Weights of a small mixture-of-experts language model, trained from scratch on English Wikipedia.
Size: 8 layers, width 128, vocabulary 5384.
Training: 296M tokens, 4511 steps.
Below are experts of layer 4 (counted from 0) of a mixture-of-experts language model. Rows are named router (the router's row for the expert), gate (a neuron's input weights, with its number), up (a neuron's input weights, with its number) and show model dimensions 0-127. Each number is 500 + 50 x the weight over its row's rms, rounded and kept within 0 to 999. Numbers have three digits each.
After each expert's rows: "mostly gets" lists some tokens that are sent to it at least half of the time. This comes from a sample of Wikipedia text that the model never trained on.

# expert 61
router:497496568477466494457516568526536482602417468465564460484503446586529481491548576441616572453553515526501558479470497438477547448443502543520411490372598462470429543518535509495511524554502529407465511565524474594525434501515458490470427528578537419469471420489514459422569412425474473524451517479569528426520528454552532437464538539538548538437524454579472415568452447425528492541515
gate13:491484507466555495510558559475487475497400439632480577614529581399428465472472518460476506462523515534610417490541405514423518416539535490533487463500452590449442424501525547482454517493502493600446558522599508556565541509526558487520474564527517505565542508420525547496580576447478501510479437594455508554547566509485528428404504509553435522532480512473407489472485536499467548547567
up13:529583463574518606546555453504489482609474426528482454577565464486459472541464517473513473562493482536513536526544520513389465441492442467509371497473541485538506520469474440356491506500455462606541445483466511468466396533524537469417413516506533506454529539411541561528590534508507502508433461600528483542524488582495473416496492373493478478550501523462397463440567551498570538515487
gate14:488495529487465439548504449486461415573461516514497438555542511510489447582536562491645435442430543593585529592442563574559497435475440480584486488472488432594420549510451487575465472502533501513488442518539475480489512449479442565462473401489425535560518399450416495514446505543514482493491529469537447500460476456553573587516508527452429471535541431437596486428485493542577572530477
up14:510432461574512424620462552438552536498552489467451488522568580537424499422463538530578415588555555490533518543553454457465576527587497453526564457486526393446522474583487517521494534522500494480515377470439561466492505565480525503385461470437530568611564467459453454504522547491511422544565420595571476438489465524560504532528430480482512523497479499591479506556482494543547466466457
gate15:495509429509417530470469498529380520413579514500433512472607424555489468481533505435512503522510536428616523439478398461482503510575528404493494560607480510413557489552488482586420564450534461494514454449584504520476419537447496477469557558589558416421581498433520422489487485567555487560544498438513543504499528535524471522495511467486457525564535507574547509534478569473514440585438
up15:471411470477408439491488555547439512459558516425424463502636479545499499499503501528532604447440597418626581537482367525501462530555478374594507511560479568465504523548579515516401494528486516452538469497482526455556494592520477498499399464552524475443484470528537454560527465517502455476546475515530576433441530498460489509488555524506507554551469539492605531478563463543557512542510
gate16:534450454411491515475534523500454515521550454585627485463499494544433580576513417506515453417597486473408455518499581533518608476489586522436428540533462518560544556434463545539499555461562476484553522553424520507400449397504514482487450509489411444468548572492495430585508544512547429562560561439469461454482526491477463469415561542473413515503495482426539553457534476501506479427532
up16:451481528488585534442449448462512458405547445561376518541510519468463462573522482501443522435462411510470579508459496482483519504562544521530528573524456482529463551432510465474484498585470614511448463525542472568508523410514444460433505615480422510485505394465448542476478580560457510514444555377475484460437506431526489436546616541471417531522488628490443545475557499498536542488472
gate17:500496388575502462533445569428402580547526516475526425554578478468487446512543526469480499473505597523484528586493525520546527605477522498556572546547498381509409512411475436542549482515439497455439576587565501536475505417484530478486525461545426503498500479524474516448570529469509526551547463446453457550466593512454534473500546545500516581456411523494567558434579376505469542499412
up17:469636497522475408484530515466500472501531494528404531491467536605547547518383529507487570536573464503530534404520500511491477580507480512473597589593523447527446405500461490535487515463435510569599523458541488441498497448466494524404518489560565514523484559491619580472586578533491525575462529439530524534498547504467519455512554451471471463501474495595361538456585510528528499475557
gate18:478537471565505508523557509417573534440493441450501488460557400460509510486488529528551464566491508454564635516455486469499547595538464541403446512589510534551523557419519523486438512546515520389445555508531560531525593575471396420535432512506477526489488489512550528493405524513437585531540476424464475496555576478512389491532465500540587513472466453514462467457524544414393550529577
up18:511531482556517604515493487447535536501456487508438605504457462491461456452468529529635548517525465483461679595372454477458490552506514434471499498562487494555551553407513516533519519478520623543478540510506515546501463456441456450430439523370540432478501509475544518554547455474501487506546538527544512485539548503435448434554458502356569539523450468545430528481498539493521514495422
mostly gets: "-s", " the", "the", "The", " their", " The"

# expert 86
router:539587492430463459478503564499513496508531458599543472546549582603531490608518536511509574395502539529481520529510471562494542539494496586441428454435578476518447510608519508531509528454462563378577509504515508599507540474569448500494391499426551426551505494488471506501540546416485462547467546454514529455498553526412572469572515500427518543427536490471523450530595431515462505428406
gate2:495428434513463442450511374468479538457497465453524560511591451554502453526534519519501506452505488547546552469556450444534480432502477499367512422489538445490603475479478530545423535426531508478487525477442544487524522498491450517504362398475517567396513445567495420555569508524461553439462546458340473569490482534527528432567534429482459415466464439535553510522453531493494465565451
up2:459438541456478478463528474454466480556424501512412542384622401497455536525485581457452472464554497495486567554427553442503410504539503508552568528450548470466546459600518495579439511503515497560519443515550438579517462502582501446555409502465518581439460441550462495489571534468495516467505537473414548550523463519606467545423539520441500495473441454505543505540515618536405548507415
gate3:420475534519547554492581494560509483462522538525558550636451597589536442489476533450540448520517506451573486495482417559397454548427531432498524473522432488491540517423457572518550483477464505494549501544467578515464442546556431440566367583505526499474546476576500460438521513477503437534412568502414576494534505606416489541508478500461511482519501582515544468424435481494391506489496
up3:464514413511383422495492525490522509541526452516533476428427483355485533478572443549482523519550486472510475461517573551470509510500508513530521461584423455511514351478479508489520451499656449442431547458496483476500534394502590426378534502494501545476534548401533482559440510506573512457466485461470488494545518476519558445469516528506466419576587496421466447473476566488525424439538
gate4:425402556507448567417584560542539456478519558431417488484506523545495388578468503544549436489532473411448560534523491521489549569501506567404488465432471609490520487465529637512539552439427479375478490446416442433486491584487496525474476440571485532521533485456471464547442397463513535554511488533507458484460457388468422498542505523476451551553528556448444483502511468543515482510501
up4:540488544500519522505527441527455524443480562542548554436465501500457536507504472438436527559508526497568490470566472529440539472450344470628502520457459467509533417516524462476504448511518687520526560458533492535532450458540505616463568605458516523451483532471541465494500577503452438456434513440511471636474516571519534504508453542569634479434431517549571500463529517496524517543533
gate5:471540550517523521544461499461532532543509508359506459439489488440445464593424524546521538506544528474498438377470548384462534481446507503538393360535521430574446537589473575533435502566520533533552523516527478572435453486473582480478538601440530467521501537466397529504466554493492536482478580440555552491539479503546494537506418470466429504407516575459423532504533429467474478547515
up5:495504520558530545511553514519559562438493481548485455548558536538513451573432598466516446536498571484591481512382523433535539536527443484620429452435563563535458397478500580574479537573514437459483509501476503532489506481421467531540480477509512490448477640409464426510446595511503424468507571497476473528507479518476501489501520562445434518362510575455473534425442527431469510588512
gate6:475517465452533528563444426495501544405492438474614469551476495478539571493496456515467540466422476523413482545513499403481466497563555560520550509516499571438598446453523555516488497466533603543539474492408483490528510577536595498443415543553549493620515397553497514566581462492498482435528419524497496440601523512516465434491477481514552486649539519528429496448479511542414554541474
up6:542441547563494496503464582436482495513566571480368467488486479488499509401486626512511522563578533489589565465491482509504544513471429451491489518476475488535448523582450474512419537525424360565404575511530592484482465508473401488530531448522498468415438601550449472406532487540426549519533546496514507505437500444454538523528483470421489519429415500555538528585568451472506450484538
gate7:438569481583494457433480474479549460528392507458421391404474453460506526544492507526630568514622563461459491532531535463535491540473458478568513466515519552484463404474408541477465514513447483420454519514555597526502584533457449450547545515480454482452621548569501538482500442524563422524438485471442549487479531577507504514447561463539548490430392578459527512509485448505440482430511
up7:415543421583534508568477496497470511514499495450524502550438501505561513505554535499549507430466554473503502504583511447519369522438436357468499397505612481499414471515523551445468517531500543442475524572561502486492399440563434442486541508507490544494448547565519471537488525595466548477455574529514561473515577581500477493505479480627504452385414563486520464599461471450554537530508
mostly gets: " main", " many", " some", " these", " several", " any"

# expert 18
router:540554527489447483474488538489533488449563451474539446503459463568531459573506468453381474375552564412447510515500538554381508489576514579584496546534463440547457522551549536502406523523444471406543554385481434572599574442584463493460513533504497477529517498516385485462547543504534477540524489444571431530523477472526542487512560411480480418450510498445512417554549516494422510448487
gate9:498485411502538548519386440493545455512489528497528478479449503409487555458522529479478503534548465460590487480396504592438520447550536476425522492534486457509502495523442536396380487477459504492587487426536483409586474443480421473512460466537500543591426450433528567415486522489394502447470573464470422566507657515577451542470492506549446488460491445510512513476478572484487461593495
up9:507449475543515581533442492538495557520512508502469560441492524436552640522532541448439442419426445632473516433464433471487500449601429522503433546529493475508442517543459434467433580504500555411517524378467414553529593506500554422477456462517482556522508511434523517481470493523438482504489581544544436585472465470477513532550522527577508584546473491466553437430540560597539503433503
gate10:550517395483578528618551430481495461508437461521489584431434550511455500518436517435422513485475544380444476460532629583512511501468614530430471500484540514487456455418506564500523525463395399522505480483447480562494481522490598489502531361516457525525518420469516519529419559448504502512494514486453518531469578486488453517544478491460504511413498524505587498556446582433467528430452
up10:530430402510553522570540463519498423488445423538534449539473590540491520567425457456383421478452529441454477513520639530479472507508621536448460518362539592517463444467505493491550497458481389418499596472497462513478566484451524447520534404548485486537492505475490462595511537523476515518577538466442495533469475525440581514478564525495438536459436570544563488482501532553471463434482
gate11:406548472530609549496516490510497453425501454522530551513474425588547505408372568524481544543539561417499447466517460538450559563526529535530554490499461433400520540542454422459472491535512456488518487447466526457558548400460426514563459496566531568564565506493496443432565509519514506514524587470473512486543580510499399605443411441460537555501588523461510465515522550466442540590540
up11:478472568513586401534518424515541495428438497468549468571485511556459572516444559475490535531591581429450533501427508518414448528628467598541513500507538471489543502558438467480517407510529479488490480500488570548495528430540384472450459527501499551486556459583544517416464529467500492447550571521531506566463597492575469552466488407479462465546442513421575442495513473451492474626433
gate12:546528528490530542458532495494563520528413567568601539474618481462492414494469415495466472528518556558573431504442563502536530440491525490526562568427506444489515519559555456575489443526496466487557466503438556577527453511476560475446568464486539524580465577408467493522487550491531612427570490432494556493569447465532492565399530579460607500567521550542452451531509458461577578466439
up12:581556465534487443477552499521486559459518531553491525540484476393484426549419460502544380589501554440429523494547477516509565557439521460423450563521399469437517536587477429508534598464539494518484523469443455475499437643563506448431596458490487511411467484477444499556511579536520497552517499555461493480393510475431421388467501507470526494513532500488524425512453573457550492575473
gate13:565447478507469534494611470456416519505496512440454514526501504480534506502492443431453590545412485460513616524509508460488499406541528412553442485539504505506530541406402491578546528496531481507402554494460408547508493512473638536421527502445472509483507570458537419421471547518425508475552503556519580589430526460437403452571488546475481473441469524543450498526472452521630494466557
up13:532502497541500508489554505424557487460463461461411417570505528511538456475570508425446604551468500485463590573515464480420468461502512510522475491534492507471515466381445563525496497387598417520395539466505476446491460547519573504484526500422530546459553536475616499398561507547548485435474437523564459565425506446434463421553613477514464480550460433493521400431526492464535509445518
gate14:495527556477503513474448568482492539487508498543451481522518564461498503536548475483508537570503570468535529541546431509479478557513569499490481551410531488576610412501483421467548484462444538538477465507524491444543453445554525520529489560476391330434543498504488498631543380539522592496491517487518408543589456569419414570517408505506472542456538547494521487619469441521459578484508
up14:574548482545598557469533487469532485515472472496562461413610458395486506584502504495525493493380501446436484498520464487534502471536550541592625496521592478482462519423569558436422550521495554471390439562469448498465495522532462514447488534555570512504614499534482464529536512516587536493553455519530595463496569534516500465454464546544534517552484579451424508381500489519584514416518
mostly gets: " central", " modern", "ground", "History", "American", " commercial"

# expert 9
router:543567578565505508450615567506534502514425448502468452460552531530546489505502580546514444423588599519500465559504502442529475588604474571545554513514465457377462473530552411508472552644550510547553557448515454498549502470578435560488496564451541550572523510484509558404457466517438542482473577509459423530536506490610452496513528490516501522489529438555506511463504533551539555587511
gate2:526485536511457491504420522514493541520505516496509545513574505481471439444426502529613507547453542552529495569525548375432571442490450552561489452454437469486487466477516464490509425386505539448599400499469556500510617530535588448456469459472454494448499559385569592509451450528553474513580471438533441551406518441511535532497468476506483483498443603569477480495620499455497589510526
up2:474502544484504524429558496527578414462482523577465527466552480360439466486609488441575437468464455516581473498444577486405501434478465532421519518495544501450491490476432461541502486448477397461536482464541467457473398499509559524485454484491498565553449585501432463515528442463471511471469449531497425484478508492427519517559479535411547528524430625586504536505573543366459485520393
gate3:391503471509484568393488481482526535535464594477478480440436548507490497504544501481503566490604501511454528443470568538465512435486442564453493599511522622496456365461486478501451564471548504468512504489554545489437574564563555510501566507481526359537553380518471574534541542487459432472515511510524505457491521471510395539486446478545548396476412575486491569519461426558528503577502
up3:532561472479552475486534583633501516483438541418493541477476540512588501482519443569586519507512588511538469413482456522550470447467426479523547544545465560487419438489577552413548467528477511487513569518497498479516551436581579542470464479503445426546518486434541571536447441513434444518495496476523488519497423447462478570460581520500577434515481456423530622564546470520547400630468
gate4:551436499454502589560483496513541472476471524538461518473497462460447499515509484492456647466503534562531555483495488529526563543526560562591484531482519429524476501534591523578537534505506486490479383409555521430422426419443464517577564543438459460470512461541500508496517480411498536490597432511511520489486383513517521568610603528544431438521406551493536616445420536491526545487557
up4:521518497580493520452428566532465527430432442462540538521507514381463469562429472481535502563496520530515537584529465487578539526530406517442504528486453564451476488431532451641466481657551428479507454533437466489554375531562461477490563520529493481467511488545471493520641515529531440505508572461478495473576585490476548500463499364517511511510587593491523460474509454474545480494552
gate5:483507545494507511531478514585377548465571466561474518564510484485530521543483579557500489497514497512477485480527458545493543508428446504412492514512552579473565473462420559512475545575549574579509528432531470522647435511544440447501550539436474484483485424504539417556583574454588501465524551521545580566551406541556528458553480365487564591410533498445475569502490450457498568474500
up5:581466620464541616463485496526410565516541488508432515506530439504563476523572524537538530586465498463464492492502471557502531525543418548403527500478548551505563478497389414489478634548427617475534544495525350472469534501513484468504490511530473547432520479437445484467544515400528518460525585541491536564511440393413564466528541565430542487488448498537513444498528505456471521533501
gate6:473506527528633455569483392488553461497506486504571476484496525488473549383497493464553530481458538466470513567462528489543447532544564432510504559476482543450453402462457508448581546453550476522396478502454569471495473470483505622481535501524478452576507444506538467506513505589414502416532403499542505516430512500586568408459472553480512508599485420491453568418561559397477553576547
up6:555449428485481550395545566504473522555577539451429534514515498456514480535486501477460406491557448500458508455547492509463525517500455543446492490503459406534560536480550504540427512535353439482579451585545447519540549499508510482607482489482499445396480504530531534465447513517579495496436514555446555441586534539415468640444459480498536474438496550459613490575494458540503448389428
gate7:456459521519524501452456584490504466467521489539537471506513436554510497427476528432508427506485524543493581481507490585450450506509488511507556397524551506376579550544479469563540531510602482544496470449545509470448546523577435489423560505509529475467424514530508361520559504553552482518469534543529533536526538629469451557571467483466439503510411554577479512564585553584593462642561
up7:505482568529504495387510389416551428518552554484422522468552493500506552487442460539566542554434534496454476512532530541476511503391570502397431541490538458487515391505430549531435412581524478522556575451520542506434556512501558411454438566458463558478492501466438557525476465522554492409589519485549508513443532481492420574497564607438562440428524490521583483526528536524497490553542
mostly gets: "==", "===", "====", "=", "|", " Synonyms"

# expert 76
router:511465581565448465450586571469545479494484479486584518598461486505630452640505478571541461439539571542525497488459415442401537505441528535558406525432467466434462465552558534461518534558508431491415474543529424582521483460560406468527399528499572448471566486478515501473539487446460438518474585446556546459449510489496528427509479468480534441517514446411467466508486475541533493497430
gate0:492483565510537431504449560558502507660495488471479579535463575549521485497519482456469451528467577532576476484506496486442508461410504416542454426517577564447427499508549479587506545621552499649455551520491465510462600487441518458577525587528440515493487562485494399464512511540557444427593506491490509469548517484517453483565427506476510565507451568528587541516565489555534504492426
up0:405490449503506595545499475510478484422515590513458471549500512522529469505574455455498478460426431487454504548513518609474524467522565500517555532496464449585564448543465424474546395533425562443510488460477564585497452536511498455544411507443559482495386502493470496579524499468470465503427475586469529537453455483477506504433349520689536468514495516486439504435449483427498457452473
gate1:530481490528394452461548382493458600477597449531477441428551508553454487510484454484545532473476458367525534505538494454506498482512570463544427533543464557482525568380592521435530479527440447468470441481532536536497532395464497474498539417455545466452514455560473510426525520500495490518453429541475607535506517562477522527548422558514485494580597603505604579545542420535532494490517
up1:524508528436553475536563511511544515505481483548447473491493489577532511547405426532420485418561476560486477526548524506542509482429555495577516449441455422509461460395574489470565543452561457444506545507470516435472427436429585543441509546413445413523498501450402510454519439502462497537479568460545608487470555529449550533405435546411476471529433544429500460571574520525457402427547
gate2:472526560598428443588518501461529487509491553486497516491431464477440450607454524504517490524538410417392515409531468513510494484503503507428494465556507494543511558585470416557498480491511423572497505518478606516484479544560486452508481464428448409513497450516563451513567532430454509513439452506537568394446441453629480504503550520520458486521478433582568488481501481575594631519581
up2:541625483468506573455595504489486538629521594432409581452481483543467521549478455531526498521507484486553536414471445537458520472526450486433566520508527488586488477465513513544378469482431516540482524423524502536511483363587531541659525414560542515491496556457509514579560540459491540524412522534528471439481463530389503504483555419548498494481527486582472467496540544518470485483460
gate3:504523528483556565461440493470577461506488448446517502506492470519412489450407486522451468499517454481410449471526529581517540572404491440497540549434533556539490579526518576419513473576520501482414483487429520548558520469572560460519503520565517532591476441434509563488528368621437504558422535480483529478441495444542495448418476556600484543468575473449499562477482433485435391519579
up3:434586604568574566450421470493569494494445381420493485385469501484435480468499451513456424503512429456458528499501492521508507567521524448535434513494522459582533539525541564440528483505594394484516507524564473471449515482527545466483370438495482436534352463509487528556517524496498516578440610535528483457471480563447498403377488475526505502522531475508548552461481448524460496548542
gate4:524489479491535497384415502439543554480504591526547482509475511476515611488506486438547460526482509505548449455524486457569447404508461321527510499507606528470541474530557532581557447591423671509422475435414624551510455527511531487574543477495514504555492563500511428525466399485440506529477536547542494534565536477440520431500515527519499533558524503578544471477501509501515503476500
up4:482512437495562544421430477479490521497520494560567508475435429513524555507526582518625469444432416489514494488507559402469417532563490397559494514419569510455490501500506497529573471612436569558506424428493484548531460459530496377589467513501489406554519606490599435464476423449517446520526520514518489498526482501514550383491556534483538450555485518577413508549474562448498499520489
gate5:472519564428533496536501451501469549513524564483496577546459485459438532518536575423470446451513592565490525551504510576524440482528500517567524486549457412424554538497428518524419670536480600461606492548532561509466511463545535429557566518528439535452487441532335434528466485498537522570495617519560479438550506565502493520459546471565574555507464471471501499505480439515447538529469
up5:550479394563427521460518537507504574515448564483420537475491511558545489447462501568514549547448443415532499467484469451482536525507618513494459483476582586523486493510567561488558401499445476588422498415509328505454503539411535486452536514517459398582523584408532618551463498471534499523536475487443500517449523485554429508492463553448418510436464468548525476498478537463572480522514
mostly gets: " an", " An", " a", "An", "other", " My"

# expert 95
router:546514547550431581405402546431509447552535457530561450461506391434557430492479504426404476425557550449495565553559478432484451597493517542549440542482516434535457481498551539398516517542587517443511529484570491609509538430569482541516461548533567455554532536538514528547582514553564502487449544408531520454498515479504527454509578531499540565451569453545448406484558499497535453528479
gate0:456446507381496467603492489495516538502515520521507561527477488536514484449539474534503483539535530516491446469509477472483650601514610603540513447509500522495517541499415514557399405484498513539555424467478464426534500512533583522584553410470441461443391429535494376548491591444427515498573486519443541536493491509437501460520483415536490477473502421469479505500507548520541433546621
up0:564465411542481541538588535483490528553553422499559434508607493494516453411548542443450507522491450604592537543487533434507380453460496442516519609511512483512490436424560461479549495376434460549437518493534523552487450470521476486474550536477469474516506476445480550535493487478585536453558488436480603435602533480496526597461496572443530494573505573442488439498466419542472460458425
gate1:489518479548522395514496587471411538430413452522532495439539577493488542557475525405469488559378518522425531575498504378590482424556459493454445466459488488478548476516446522428427460463460529472463554556533518428468517538453519515522547508554527531467499493482455500473391474541583449572576385431570582586463546522551464450439478500532467505496527541504539431485509494513382444480496
up1:479475540519509559516524465477555468522546536508495449513496474452466467437543535525494530454525512458558476474512442616521493518405523499484530473524453423556505465585482437535426541558557460585464589467408524561480503365556578427411441477368419535485488488558511395618576422520515549456439580555511508559459479464412522491435448523440481498437511550533472548484536467558558504507516
gate2:579535489524479474504515491591503562495491410464474433435521450479540601411502507552470478541513524534501534462534542520573565452531430473482557445569461525414598428484582565472449457530534578528350406471542482486486594557426540502435581414582595489562521444502532503418503526508491521461512463529484393530463463500519454552480547493485463462594488520526495432498603525489483510544482
up2:474522505477491540516513498503459532550555459544492466521457504554562516539518588483384508504466549547486458439540538483580555515531442389555587405538662524575487492503485518514417485583487495481481469490512426535551520463584587490421564501512504511508509457386598544453496457550607550478440528452531404496560513563535505411526507538504572510504386527488478475511450442506547475572572
gate3:520503452494555485504487421517539468549525545457535397612444435447414480543552452474550420527465613432492426425506535521512537437520565468446549542523471492454421542500454464535437467482529535445520476535485418433553598411514474462461484454456488579564505492465489505475445411452494558457442453522581480594503513457553491522427482471490630478415574490536583530476460504487462508407554
up3:425414607428578523534531563397475466468480535501442506449522549568617476462498415433541557519511406532417540434506432547386441462514424512543515493470495518549424532532556514444461524520498526526444537548560468512497396506538477580538498475438496490469445593511494474490484533545587509507507464593535442442509502599438492453572487474557492530488392441522491454474484503575460475516421
gate4:517535572489506565512587427491504486546459546474444502595398521479457514546522429425437585591428443493471531437486467524498494518512471585434462579488485518504595488461524544490588525436490528504486536507512456499473509534472597622532443576589480520553561528536473471486477454566389412477517441605537447457410445552568467583559513554468545486502545510480475413473542463432535482483472
up4:516554547511559467482464462530491405570585522610446407550481394522410598521482526551576440503561534563520513493579455575468552487512539465435429457525524647525495511439486478511427482524532387575438473498532425513563504486404444451393528467482489512464493521419568502495487542460540522545461522521459518536441500546514585439503499546522538507401518573520528458473464571512498509498557
gate5:436463563562568485434515382497479410476477510504506559512564535521510615520543459473450499461572515481404543472408531537466451435495515500492522505513466480491508519592497545446511582460551419543517382504444481445540530511603463495484522517502512524572389479542508512522443579513520524547481513515497473433640528517595541480393467521597565494575422572475480600507462470495516545501454
up5:435448524514511445473529496515507432463463535487443517484461484448517450519515439447566471420490533608458398514530538557619539409468551505437510547527561439481487623541441509493459435536519399527398523544429440520512471508564442503486517627557451483429518462500508503491493456547514556530481452585542472497542505470602551505469573529426555483582423494402460535486416453546476421495523
mostly gets: " Avenue", " Ha", " Street", " Prov", ">", " x"

# expert 23
router:546510582608430559436425560467532466506521429582557479528547394488575451485462519450445442412518542452423557568573461469467451580497498575584448539468469433512483517484530498420546526551570515449500546523567494608523492416547444516512443549450568470573535574461492583432566535559530489466512562404516440429477439471536495447474555548506507542465569481500474474447488452497471517490468
gate31:486394492512515511493536497518549480512493581515468554516498563621439594565491516616519488445511494507494493422579510525564401502451539466465538549523431471452507552494498547520518530423503530458467523465427533464530446475511565505549479450618455454383495521507505485571507545514465592493572417511523553488528389574505460450470454422525547546397479492554464489417656465457466488510530
up31:529472542454475496532526506453527591623490561493514569525444555503596503481449547597556498533582566452435550404539486536506438427547462647511478562468559480488479462560523446597499513473514486480586518550496589503450450463510508561544584485503502502478395492563489498465545502508538495485605494388490488509551499521422449397529473452507507509484608485510512422451440450434465557536502
gate32:583549463464502480491392578515482513496409585427486486358503511453485512509405418416407507571525597479397469447476449459495496440528484489523497488493543504468399468469476452520491511451539555476565456568487497593521526480414474527500464466526520533539550536533551507475521530511580395502488530567499497526378491549526457538639436483466604409506562489539496500481514456466472509453517
up32:404550495487535402487489538523505504579574501500568516423442499509489454566433588500418434481446502576492582478430516577473494525524514478597406537472516558507549513525545523422540454455603487479535525551544531550476579520559452508526459502492402549558556470416555487480530478438469468452481501479521426489450476466488372520511397493569388534512530557560438554542550486506563460528409
gate33:427494496433565459537483597584415532561533483522491575555484483501452607479459514486465502561531530512472546441554484482522467415522564442458583565498520463493432542576585579493578528546539496421423542557504566624455437574482455480592483546540442505461498510508542475608533517489513561406494421449523477500597486528447440550448536559464467480496447448535489537528527510503433558420463
up33:457583503568440510523525434546502510489517541482425542503521393538403518471490609408520443584482479428564510548464545479546469481519462575479579572436426428569509520538561519512528498490538438488481490513486529516403423549376482501539501370525468461490554506491486506506473550524437523461501586504427521594599526498427408463540492536504446399529466474530466547476594444500524563514465
gate34:452559448564490488469521516573477540489452590481535509452554531429510543514564546445499540368506492487405565472554470496457506474558473456581504570486498499476473559470446458576508595515475558508479472420461475462549501507412512586534468438431382547509481388631457452527498516532489497666513495501565456543529528490558553471462530408461419488478469577499503469527515443492471431514456
up34:418483536577500476450428507586467480468511529415473388465447484525505530583540424517473557559534543538528490529538532553487465453491510484436562590516473503433472592486516445472491470568529477461545485486452498459482486494458511442405503531419505470437534540457510609375507527479560505432493527535575527449518579578487484532415525473391468491561513566395493523460493348472438482467582
gate35:439550543372516507473456536498568413480474438492480544523446408529463531506535469473534562497455492564531484569498480464529547433473522406496572424542505547544467448406460448430551559465366454484480449443488478620575610412475492521509528484450441513538480494491447565521451484539517436433498486579571566480514485606504463558481490440476518513503529566564598563552445545545516461490537
up35:496489469572478469555499524492546427459450501471543478528535484520570416570448487521480508600454540516452520505443467525435558467483506444501535491514567530504528422467540564565414455471636480458527539581407512497464508502573482489498431428363451515426528413467570427445461560422521592488550459442514520460429459482516476440395485560515565465507392474510530425492446507504421568494463
gate36:448587481491523493474463520485475492495441555488466408490563510511486411475428533496420469473455501415596499549423436461521479453570576470406508381535488409451515487469381507530642503540523529469482527509478591451458528501489455570550533478519587461511530484484461500541470442529528531543546522457538544503502480524550401577443464548431455516522545509568529497482486445535328487491416
up36:464536505506524551431622561470509579483468522510486463549538527557523522466525542520449567445504447475450629454471554480487510411449470462527509538626506442479570595593563447511483494438437580478587572442487497508504531532473535513506442502538574475512524429528518494630596475540431515557565440552500525615546528555474530514578516516497464503589426528533446504551505418478526575504495
mostly gets: " ±%", " ×", ".D", "..", " Af", "×"

# expert 41
router:528462620598449592449521449490556549551519513581431469515567531502555519510560416575533517426561497524444582545518524435460515602462444530510428567482508467377506549498535536511458512554523479512423446429511460522460401486540491578466479486517463517554525496500617558516523448481541514563423535472445514497520466480596520424578527467471522451416524536553490435489451561531531415529422
gate37:440533543484505501537499536478434433549546542530492553451585523538443485555574494425487468533548580496475481523530588483438466564538542533442465554444509400577527503523430365517508501567436587537480430543476529431569459475617516525417549498479429444483456484507490508520425471525507557483399494444503488433463403526563556525576533562566540531507437489539486516568467544503470605497394
up37:532581620500522474443516503475484454522493542390509409478496487465434443609536487472434508420457420439492517548516598475482445446477449478486439492588525453572515513460423483475405554454593564598606616449550527499494558480490572515478485478521561456517449444502527553547479503540543396499452527449537440520485474538458520472518555581474440531463525472442479472545477490587463517579447
gate38:467494513492497509444450408486469477460508461494542432453539502472472614522441555503412533516622602479552600359560513532435430534494524536400453550484592483452547489499467515547534499473545478487566539498411563562467586490516449563509427481449578529477493472453523442525572558512499522434462498519452511493475414444483512546573591505483516548487505458513603431570581498506463579458510
up38:407446490470473531378469485441479492527472462459540472492475493444425553488453546492470455497613432464559566472533392537525449532473491531482472511513513522497598458537478481521474437455669515567554533497419452435549512371460487471560492524472558531503490555560508482426435588533566457503454485490596536520520468565434494544501586470533565569506574448430504414502494557506457477438535
gate39:515496535477478399582433494464439449562527532590535460440545491517466449507468559509442528471503498568500429558444501489487493501459452527506521514489531414536505537517584519610469408514553493509560537509559561520501487504414474523632543511538518433549425480501549553547405529441504449443474409373474512507499500502537555497439448522562482561475469441467529468461456609430427514591367
up39:467485462511468412502511481536437481543545496522500492538512516524513524446406515542425554568504427602518462517569476499607547525540464552460512497493544434481468504462479510596452553483510543509508517507579520453488461460528468492569563509518531486601437386388522567662481560490630484514514460402574554557446539433530560554496473491518486495439530476431456423510524599531445462496428
gate40:510414515474469443485497431532520470547516475491597540454414553460547597487528552458495543506489533508528537529557584545456397441543546509544520444502526553581478534584520450450550436527428505454442530427461453447524407479586411410564451579463528455493471544458535586446565542478543493506496498527515487550525442495476628565461554475507531603444492451456391428506482536477473491406508
up40:480563524496459506468479578518451515459479518501390513534511543545462457517455493522565506498542459536467480511463497526502522468400496557475464497477495404519603449430487448538435531436423536461539485510593499609491620430427526572429511556471405511497488498516483399555484475517453501441479595568462458485421570441487403439469368499479486387580515579524530469577555496494477489545530
gate41:425467629526476457486512445518490507418484529475503529491447539578530454498566582522518534566548575474561467519446460486513454556516492410470431417568473471441594431493403451407431522428545399431586492574420482408459562502519548566512452471462441442566550458552476498566582497516468443516539504570522555473487485521445452558486514487430527555488492478437477418485464456516447459437506
up41:510483448474472462487516477528491451521521479533555528627415431481456536523433544401554496536417520600438489458552547530482530478553524519491557555430541547540433454488595580550473466547469547579444451360576527516607506551479434471505559460536519580488455447469547470502508533440574507470399510529402486537532508528534497494513487519417533463470537509655459482521499556571531545465498
gate42:456455501452499501494472479517510444426429592481536527589509495500513550479516456514548509509439462519441491463452550510452496466501492505480605449521600411556453533490552418521532498514465501463525590392574614437613530485460494548529499520493456466425449566317595454533516490505432465487525607548481558414481567524562571517543519478462453550526529486481460470472426458504456475468429
up42:500497535567445576473486473491569426503447604508457478500521532548516440473479567478521531497496517491508505623468553454459526607445446555531574546504495442509499549487579524571519494522587498506578531454517518366567494584574531524565462483507484517511530551342536444414466458512526498459512582457444472508469521413546553429590444462410572599552519445471493518475537508477477523432534
mostly gets: "=", " -", " –", "born", " ;", " &"